Experts of a small language model: a variant of Adam for the experts.
Below are experts of layer 9 (counted from 0) of a mixture-of-experts language model. Rows are named router (the router's row for the expert), down (a neuron's output weights, with its number) and show model dimensions 0-191. Each number is 128 + 24 x the weight over its row's rms, rounded and kept within 0 to 255.
Before each expert's rows: "raises" lists some tokens whose logits its average output raises strongly, later layers aside. This comes from a sample of Wikipedia text that the model never trained on.

# expert 5
raises: " 4", " 2", " 1", " 3"
router [157 168 126 143 137 146 115 106 111 129 150 134  91 149 135 126 105 133 112 166 146 114 131  88  78  83 143 112 114  85 133 104 125 113 122 127 147 194 124  78 109 147 128 164  91 138 139 144 152 114 126 138 129 134 157 119 124 123 168 138 158 152 118 139 128 163 122 169 112  95 143 152 157 107 136  99 149 158 111 111 109 117 117 126 112 147 154 162 172 163 119 149  98 135 153 135 105 172 120 117 123 145 114 111 167 129 164 142  72 169 152 118 160 128 110 188 150 116 112  84  89 115 163 129 136 150 145 120  94 141 177 112 121 106 155 127 103  91 119 118 148 124 137 184 132 146 129 153 132 126 106 136 110 122 102 117 120 109  95 132 116 122 158 136 167 141 122 118 130 105 131 168 118 104 146 131 167 142 152 111 109 108  80 158 123 143 124  85 111  68 111 147]
down13 [114 113 130 134 133 112 122  73 135 156 101 142 147 144 180 130 137 101  99 174 128 138 146 147 123 105 142 164  98  73 120 119 155 119 106 129 114 126 139 101 103 125 145  91  85 144  94 149 151  80 154 150 165 112 151  93 109  92 133 145 132 124 113 101 105 112  88 100 135 132  72 136 138 137 175 106 136 121 130 150 136 132 102 153 117 184 151 108 102 151 132 125 156 136 110 117 118 158 152 120 105 122 137 132 114 114 109 129 141 134 190 135 141 114 165 126 148 118 133  99 166 156 155 117 163 119 138 117 118  63 127 130 150 192 162 160 121 182  95 159 168 119 117 115 162 112 157 109 119 129 108 107 129 130 158 123 128  97 135 128 150 108 192 123 105 134 156 108 112 137 164 185 149 143 136 115 133 145 122 132 103 135 147 116 121 110 132 104 126 107 106 119]

# expert 3
raises: "s", "d", ",", ".", " (", " and"
router [101  79 112 146 117 135 119 139 122 163 135 105 158 154 123 115 129 116  91 117 130 128 151 113 117 179 142 130 177 171 138  87 142 154 179 155 147 130 136 172 119 135 130 133 115 152 137 129 105 142 114 140 152 153 169 105 115  98 118 138 121 136  88 110  93 110 154 123 113 115 141 118 137 191 126 111 137 127 116 131 120 137 156 115 177 116 126 123 110 109 161 139 188  80 170 144 166  98 150 141 152 102 114 124 150 124  90 150  75 123 103 124 128 133 122 132 123  90 125 154 151 174 167 203 144 106 114 102 161 148 112 145 114 132 127 123 148 144 155  94  89  77 147 101 115 122 112 137 102 100 111 155 132 173 121 109 129 149 138 122 126 136 146 124 112  92 121 159 150 134 149 118 102 136 118  89  90 125 102 106  96 107 134 160 127  84  94 137 125 132 139 133]
down24 [131 106 139 141 177  93 157 113 155 136 168  97 143  91 113 113 167 111 107 124 111 129 143 119 135 160 121 139 128 140 117 157 124 100 157 138 115 135 109 142 111  89 130 144 137 139 133 138 154 107 122 115 125 104  89 161 106 137 104  88 117 172 108 169 138 140 129 103 116 115 160 113 117 169 139  85 101 115 131 169 170 118 158 134  94 117 131  85 132 163 135 108 123 113 112 130 111 141 197 141 132 111  95 130 145 102 136 121 127 138 117 149 112  97 118 118 164 153  83 157  72 130 135 170 138 104  92 155 130 126  87  93 107 106 159 179 139 119 149 125 122 106 143 132  79 146 110 178 101 143 161 129 144 138 117 104 135 105 181 166 144 133 103 114  99 148 139 107 109 123 108 142 175  92 132 148 117 127 103 150  96 141 124 152  88 154 122 136 170  99 116 100]

# expert 1
raises: ".", "=", "-", " |"
router [146 168 151  87 110  94 143 122 163 111 160 152 161 103 142 166 162 163 150  91 150  81 122 171 160 120 111 158 121 160  94 159 173 166 111 133  98  97 131 131 148 110  95 112  73  85 127 118  99 119 111 162 104 105  86 136 124 134 165 145 158 118 132 124 100 131 125 114 142 111 102 132 100 141 129 125 143 138 113 100 146 113 134 135  81 102 128 112 116 140 150 120 127 137 101 147 130 124 104 141 159 145 147 160 129  89 133 117 116 123 140 131 139 100 163 135  62 165 109 121 119 103 131 116 110 161 122 136 145  86 129 121  84 108 129 154 135  96 102 147 163 165 128 131 131 127 168 144 122 141 143  70 164 119 175 155 133 127 119 111 108 150 135 129 163 155 114 165 101 130 112 151 126 144  96 108  68 137  86 112 159 143 137 130 122 143 150 132 127 146 104 108]
down13 [121  84 130 103 124 117 161 144 119 162 107 138 156 118 131 152 113 121 120 148 129  80 123 142  88 138 108  79 102 134 102 144 131 109 136 142 100 149 138 178 136 123 142 104  98 105 133 113 161 142  82  51 147 133 133 173 143  96 123 168 111 132 127 143  84 163 161 165 143 169 173 191 143 136 112 163 128 125 126 108 143 102 134 140 124 114  91 128 156 127 158 116 130 108 135 122 120 130 123 122 146  77 128 124 169 126 165 167 120 143  61 121 109 123  95 140 102 176 134 105 163  96 133 129 193 145 138 166 148 136 104 120 146 159 164 133 152 126  96 115 106 157 140 114 144 156 148 126 162 115 141 155 145 133 122 133 100 131 119 129 123 152 139 132 124 170 114 137 125 140 120 117 109 111 132 127 147 136 167 109 113 155 116 121 109 167 127 161 106 147 148 166]

# expert 6
raises: "-", " and", "–", ".", ","
router [144  83 117 127 164  85 128 154 123 150  95 123 129 172  94 153  99 147 105 162 139 169 106 170 133 156 134 155 145 130 142 121  69 155 127 160 125 106  95 122 145 141 128 129 173 126 149 122 138 138 179 112 132 135 126 131 116 145  91 116  96 127 150 176 189 125 137 110 115 163 146 126 104 122 120 189  78 145 143 172 128  70 110 133 133  93 111  99  76 106 116 130 130 147 122 111 102 161 169 118 135 106 116 163  93 162 154 116 178 164 120 134 119 123  82 101 107 121 150 121 133 144 136 116 131 134 142 146 110  96 116 139 143 128 122 105 106 140 128 129 146 157 102  89 153 110 127  89 116 130 131 156 147  77  92 122 116 105 141 141 150 114 104 148 118 179 117  99 148 105 126 147 112 146 155 105 136 105 130 111 152 141 119 110 160 149 139 117 149 110 147 124]
down24 [116 108 121 121 114 120 127 131 128 172 117 135 102 101 138 116 127 120 149 124 122 149 116 113  90 149 108 161 131  98  85 126 117 165 119 137 118 145 124  79 143 102 110 158 137 114 136 125 115 105 165 122 161 144 131 131 157 111 101 112 137 139  94 125 139 104 150 133 139 136 187 145  65 144 126 135 135 117 147 118 134 121 198 130 130 118  98  91 124 168 137  93 106 105  93 134  98 126 136 124 145 173 128 113 107 141 159 133  76 122 132 144 194  84 148 135 127 117  71 165 124 142 103 143 138 137 109 156 159 136 151 150 128  34  98 147 129 128 130  72 127 122 135 126 134 175 130  92 105 147 127 130 135 144 114  64 115  95 145 132 110 119 127 137 110 166  97  94 132 121 115 130 160 138 140 123 125 147 131 100 143 136 113 147 153  91 141 144 129 185 122 122]